Weights of a small mixture-of-experts language model, trained from scratch on English Wikipedia.
Size: 8 layers, width 224, vocabulary 32000, 55.9M parameters.
Below are experts of layer 5 (counted from 0) of a mixture-of-experts language model. Rows are named router (the router's row for the expert), up (a neuron's input weights, with its number), down (a neuron's output weights, with its number) and show model dimensions 0-223. Each number is 128 + 24 x the weight over its row's rms, rounded and kept within 0 to 255. Numbers have three digits each.
After each expert's rows: a language model's description of what the expert responds to. This comes from a sample of Wikipedia text that the model never trained on.

# expert 21
router:127185133115128125161145090089092141145090143093078122149129133144142137131125112123143160130122141107128134107150127144117170093121106117111174121115163114086107132132122083151141180143127107153106134149095117149126128119126163129065130078118125133136124146129073139100147086136127145096118121142110121132129136158084127104134137138178116139177104119106145125159129143133164087151134116116110135142128088113119137165145128182125161118124130108109101145163102096164149104160092167129168104119112146128094135089142104133176123092106110106115116113127124150115168112194123104122152186136101097073093142154142111104166152127114141116149142143178108116126110154136140138117112
up0:145136128093127122110085138132155130133128135135162160125130130109139138153132108111135128125098118113115120124127115098166118129109121127123130174044138141143126141121089109114133102133149133167111137110152107095096126148153133128102108140130116129084118191118159090099121136138162097131137126137130120173177132124129121126135130090118079117131116082129166092143192129134094118117189102114135103097139127138132152143121125125130127135151102132146110130174116131130108150150131161126130104126177141104118128134135113091104081123132126143057160141148096166132152087166117106105114128136026078130127180121132135136150128122126140122128135156183134145160123153096153080135132
down0:124213101117106160191145126085137115123180118148127114092156125161124129135117221099144155059140106129133103121089145144153127140170132130118072145166121145084129164172132133098131094139133131133115102136140130134107141125120180176145161121125102131112166128122131103130161124121080156089128141104133143122099122087121093125108115133099135118082095103125118102116132115138108145132094142163123187124136140169126118126112141141124137146130120112136127145134129128122136127154173099128161128108117142137146132116085108126105123110164121129150129131113148102134141098120115132108129139119094105126126120115110124145163139125129172140087072139122126135154112145128173119172075
Town, city and English-style place names or their endings after in, of or at, such as Sheffield, Belfast, -ton, -ville, Hill.

# expert 23
router:115159156122128102134132140132114142118142108141100129167118151149120105145089116099137138098124167145122149167180108105132119126147144138071170132138179153086075141132103079150120156093152119142093147112142133176154079123111106107095123120156119091127142178150089132138147096111131153140150136096174141107144131113110131102122126088184082123091127147136153105165142142115122098134140083113113124137135104121132150162071152159190181154127123122104156158140128058097160125141129120146111125141148123087155120131146114105104151119136110127122117139089125165124149099141124128107134128145115132092143117157116145138130149143144149122160129134111131168070113139120093111125117
up0:174110128121122122163117129125128117134123126106143129127118130128110111111120137127154099136119128135087133139153121121121108111119134132130122068127156141123106095151142132103130194111140124134162113135157120114173128110125114191124079060128130146128192100132094107129130131134091162140215128079125175117132115129153101126168138128134115107134131123128139137120172128139123156092195123164134139158090093094139124133133124169136200087130136136126130177167092128126125128109147105127117147154174133105113141123128141129129117106148131116130157129122135161134135127152125127102150097093094132128084120087135127123101097165123171136143087126107087122124187118182146130103125
down0:131129129123104136130143127144140119118132153135124090127135120144080149099132117131200127133127175107106099138134131149126126138154126125138129108129181142108127135129133063151133144172105156135126131127138128124174115130112143139112135130121142126120128125112138122128194129121089111164114114142132118131161161109170116081125141124161112122117130097162133177162127109122136127117075114123107120086080128127153128155073131098132144135130147119136124128130150138127151200108117156129187133134145122122118131120169122152103032111145109084143132134128133129175118081072113193154062131128128132146048128140121119117113127086130119154128144123135134137103143128122124086105130
Single letters and short pieces inside rare words or foreign names, like s-l-uggish or At-lı, plus line breaks and separators in tables.

# expert 15
router:124166117112111131143170089108066145135120132126064108134126115111143142144108148127138150129103121094129127126139119099102151097129111144107159128144165128101086116142123138131157139152136109158093142157087132157114141116110160098106131092122117120109122161123089093072138085121117134125150115160138120131157108125095096124139144158146108129171126131097152150152113099138152095140142109123103166171117080122133139181139139182134152149092096100143127121138076133120130146148105171119157080125127119106120153138152119104188123142111126169091115119113143139130168098155150113185175157146101124085123141174157139098136141131137164148093115146119140154140108158129135156116089
up0:102120089101133125133170157159103127142135101125114117092134127129130132107130168105127112129074122107130159086092118127128146126086172132134151126136185144135122134146105096160155156124161146146089129127173132086126088138129120134101137126118130126063120134119113127111169115156127084124121150122117124174161141156142097124122137155136130132128164134139128081131068133106133119128117129130130154214125119160120135135086126138134106137148086118123135158116047160158176111155108135160125113162125110128074124148185120137129101112110160124129124136130134086127149159081126126126110112150129119128084081118133142096152107189164140130133118103081128127134135141118127131151132
down0:175112159116143142122126137133130196114141130131128112123115166106156102137150134127126096155159066129114110138150133140092128108130148127089081126071131128182117121133150140121124166114092131142185136163131119092125123125143121124115117150107108118136131115124175095130116130130101160087161141116136139153098147104115123120096082136138109141129135179092131136174118126187126132130107127130123125103130203093120110171070102121141131139112105145130136198037137150054126148102126108150121132146144126106121129124157091140149099143139138139110125129141137105083156106119115116161134091103128138121137100102109138164145129126177133147106130118113136111127135138152131131127131
Word-piece syllables inside or ending African, South Asian, Slavic, Japanese and Indonesian names, such as -ić, -ović, -shi, -ola, -ga.

# expert 29
router:112135142099162101141149161085123161115131120159124086130144153136127118126158081137148127110106171091103131115137101090133156110130130157118135133144158142091092078116108091153130114119131140148106169139143127148133089102129119093156085111132133146099168111097084127142116131137165137132147133148134151129111140148123106142129147110168115115152098125158135155134089086106167090099148113085125135151142110095165125143163144162153091112120104154129102118148115119159160129173160173151144090134129159131138139124161090094152125138091097129102081137125114163153163128099149121148100125145124132118121125132150117095162198121098089136124115160143156100096081130086165132102137
up0:119121131104130109177135133128126129129164116189127116138129116112140129170143068088130129094122184118139120122114146142133139082126113164140158133102116122117121105128099126117158145122149116133137131126127146130132127123139128160131097129125109113130128145161105096143106128147116092124149169152045135138089165109127089158126146152120153125124113115123128045141112145141105111190128156104122131113076173136126140151127135163128103124136123117128114134143081127107167144139122116127130129126166122150080121105118132120098142129124070162135084153134076116162136136101071179141113085143069084177114082159136147099175134122109112136152128139128123128123129114117170126127128
down0:142128040132128136108133125128136125124133128096138128122169124115123102120128153142046132115128117131136091142114126126102132114017162123143143118125133118127122120121137120100122125131131126116140129161101136188124134116139160135073118105113127163126122114150129120123110103116122136128127127140109134152119124105077118140127078117120177149121091131077136129132128131126095155135137084119114128144127119132074144066145124136141166141118159111114131173093152205131192113124107130153143093128128175082135089180141133134148086130130136104133126145144173127109117127123126143133129128129151141128112166136137133138145091181119127120151154122168127119126157133103147111165165
Raw byte pieces of Chinese, Thai, Korean and Vietnamese characters, often inside parentheses giving a native-script name after English text.

# expert 43
router:117148155108153087145132078104100168124095116119096129133113127139145138140103104116149139120128121083166124133114126153127146094077103157094142153133144142101107087186152093111128137140124108150079159119088102125108116106122139139103119061121132150159112161138130131081085081127135139120130100128151140092148112133076125114134137124174129150136090138112149145163138127090128108108136104130103147162162083134106099181163143130122112127145131128131147120140069120153126113133067154106155090145134161120122143104164110108139129109125135130094102096108152139111144119136122146171139123163105107107099143177155095061133141136128140147149163158142130107138117152169127129145130
up0:131126155149126167145111134115128134146128092136160136106129174130136130120123115125149103085102124128115119092127146101117161124126127183128139128142118140132148128130089127153126148141120130111162139149123142175201129119092112111125083149131131148133124133136133128093119141118104174144128094133142131144150138128115127125140135108113129129126125072164124073101129127129121095125144129159112121202179135124139126127134128136123143120107123092137121143133109255080132147114101108122116129125150115135075145119139141103100115121099114149129125129194135128111139116105132104128097112206118120117093168140129130105153110118116111133141129101126152069135138128193102114118130
down0:108140113112103102117177116128086148121128110120113129098104069104127143134130140169125129111164098128146098122138134079150118127127138129172119132141127109151087122132112165155133126129164122151128133106127117142118130173132134167153127117126115108133129115117133130100170137142123129133151176118122129121117129123157118136145093129115123145145145071107213096117151121116128177111129130130130124091145158124106116109123131139131130188132141093116127147121115029143145148151132166159127152119144112077084097124093081165142160166136192124147138112119080129122141142145119127138121197102096100127149084126189145114085137130112150148125120128136090126127140166104147132126130
Words and numbers inside names of companies, labels and products, e.g. Records, Railway, Corporation, Inc., Formula 1, Guccifer 2.0.

# expert 5
router:136164123117124111116137097103097169117070124126072130144136145161122122113089112126151154109120140147143127119114136128152159119071136109124135120105143120108100141197112104165118147123153104145092131113118115137108110105122165121126137099161133146130135185133113110077115115138129144112123061146125143122107145149102143088129115126156105143147136116132187172143154118123141105115122118128122127117106095100120151158152133189104136118105118124163149124161104128151153129132103138112159103161143153100098155098156103161175089095133115149136084099128126141123127122154128130206137131167086109110107157184144150087169166127118144144141151129141122150119122144159139124134075
up0:156126131087092067117129143105127116147074116116142100128155095127143124129122136097182121117134110106126131165147130111141157078092141142121099133131176166095138102122157103185125129141115135135150139124137090076127099153085093132153145078124132134128137136148134127143153107114064170131106124125131153126095121126143134146168126112169136132129122136130111105127144077127162139126139145131114128127144212109163129124113127140105129124130201125113117164144134128127129104103127139097126111134143153135079127137152127107157108137132152127118128115127123140138126090114132119238134131128142124126081125086121163125129118152114134134114070094112120100143124127123119109182136
down0:111145125165125147130134147075131114130124090123159124140125153138147144041147133128118132146120120119196148145127129099180153165142156152115111133146131137149124132100128175101102145118104136172147101023132122136125109128113126133088129132103124136174133132101127149103125091148107117123112137132126107133140181136134107085148189079088132156089115161125136075132119161128129074131122117130120102152123122098135084158170138106153115115131104156151106130103128145085139143136129173135085111103103127121110121128111128113142143120119101120141133132157186139135131071140134124105114163122133126156193133127128120121117126104126129131172141104145126113096113138136119128153124
Surnames and final name pieces in tables and award or sports lists, plus title words like Racing, Award, Records, Films.

# expert 7
router:065116127128131118114127117159141175125111121134103158124179145143171110131077147136136130089099112130160183194128114123160108106115090119116133105137157149143114123159116135107146144119136139133078128102118141150124098132103130110123113142140119162125191129089110152129108112109157134111143112149130169140138104124140139116120141117135105127145072102118155117113140129102140138142125094113110143156161135124147182130119103156159150071089137100084112135142105130139111120121103166088091091170093170116087168118142103128168155115141093112141117103169125117167150136158130137148117145162104085130128122184149116092116103158110140183116103155112148122128117135140120164112135
up0:177152107125158140125123119126153176100071185151128139145121131139130107129117128072121128175135140140050131080149129110164133082140113135131141126139123099130123128099144106136107110130160136102134158067117118155127129141111128127153121128127115100199121150122137141129121125133089117149160112128129192128124162118108109162129123086132116099087117118137164155097141116123131127152128121135086077146121079107135119203073164125122170119126132139091116115128132082124112127118119105154128134134113091120119128177131119127105115126117154123161109111195132111174161116135133141135151134102086159102127131096164139159126136126119136121143166128129117129128110091167142131114153
down0:125091123129090121086129097137127140142130085129133120129071127118134143128170125156105135099141131091144131136100128118129127158091152125133128129126097164131126125125121123160085130119146108123080034123128182127123134087131078106138123163115190157118129113126120115124145127102152063119136154119134129126106119130133141118107188130134143133113130125094156113131141132128137160128126133123107144148133126201163122122170090130131129129101129143160163151146135113142153055118200131189127191163099105178167123165122134119105159116081136126135107129144065135131124093133116163128164114139125151138121132136133139160164125115122120110137120113128130123121130115138119127140139
The article a (also an, its, his), mostly after verbs or prepositions like received, signed, with, plus infobox labels such as Genre, Total, ISBN.

# expert 45
router:098148125127166110152141104092074129122118091095082129099093131118138127114086133122153132131116133157126109153114114097118146112105112134135127130152130106106126144151115113159146151099133134159127175126141091153135141125136131103083159140165090125121151158162138087070080138146118122120112132130132103135168121153106075133124136114126100135141145137106142142152145146120123145150143060102124104125129085125180126180115165178093137103110084094117109155134098099173151115136113132120166127146131155134164149094151117127149173105133136125126144155096107104135161124159125116123164148174129101068139155150163115112128144116141127135137181131147179154098083136090144138113122
up0:116118115133139101134135137115078118122110088124122165107143128120122133124082120123168124113078146122178136120136142127128139163145119129162153120137125130113153128139123168106141130180097127110099121126158128187199119198129125095058128115142113128108155114130144110182091162155143153098137112134110113083155134138129116115125147151094082132118152147125108157119125105133118127157141116126130132132115128121115121131139133131155147085094118126113113092170100110126129142134137128146137144144129106073178125126157187128132187124123120130118075131130111144127141134142118125132152126121129121161089109060079048146087130103123127128116115131128139160142131128145122140088069
down0:120128123129105129143151126141131154135106103170143131155133092130100127122110110130129192114150113089123106137138127126169027124108119151139132143172167145129141155128151133109127115128105116126128126131162123116133128104128111152127173146135142115129120125163144173123123168154153127126156132156175112113142119150177133140119128109161074132107145132141128114115191121158112129101144120141114134127132097157167121135105071130134117101127129174127144124179127166106074103097132095122171105128144118182111072131123130107129174127152073140069173103104131149128113124123089112142132112110125092154070119133132123155128096138110114103133125126117127138117167075122123127092111
Word-piece fragments inside German, Scandinavian and other European words and names, such as -hr- in Führer, gård, borg, heim, Sch.

# expert 16
router:113137116103138132135113150115078140123090128133109128182143161118130145124090122115137164133124133105132088145143121113124153093062094161128165071152163117099115094168101119142160141141149126124103170126111102129112096105124130097116088150154113139168121180105119129111124104138128126127145085141169158133145143176109110087138144122180098161096101101122132151145140122123160119197147136077125128125145117100159134136083142142147124085121114103124112143156101095160122102185132125131143121148104154106105122116136096125150126151096107122113131120123117149144121115139122111124122146108110095089079135156134109110145161161124106168179151115136143142129118125157091150065118
up0:137136104150115130123143133120136128131148124132180151096135098138127146106087131131124144135157125139157132127112113151168138103122115146160090052137041180105126125152114114131118168148126133132119114126062131169123131135130118160109120122147140115115116113121137123123082138112128129118145136114129204107163141138134123149147128111119176128153118127151165118148117125076124128112129123109124131109141127103080150107125113086203143160121134132184127099180107167163136099128118132127130135143123141126134153124119128096125130121101071132153129134078143134141121049165128144123131125140131097128128084135219108137109126129134122149132127157113136137128122131113126163077142
down0:130164094136113151110129148143207130101129131121136160136130154100122097125133177115077131153145125162115127132129130127177127133130111129129129049162127111129155117106158064134123134133123128156124108153130105127120124109186128068186125130095134114136134118128148067138127130122158150119132143142119143031112128125151110080135092126126128128128168124131116164128103153124130120129136113130073176130095128123116183142124135115119118141110137158141090078135124148130126081124153123128129059137144110130130127123137147148128128098104128129143078123124120132175081141131125158126118130139076135128149129128126136131128129130124129114081143150162115107080132128120177160129135
Line breaks closing a table row or list item, e.g. after a row ending in | or after separator rows.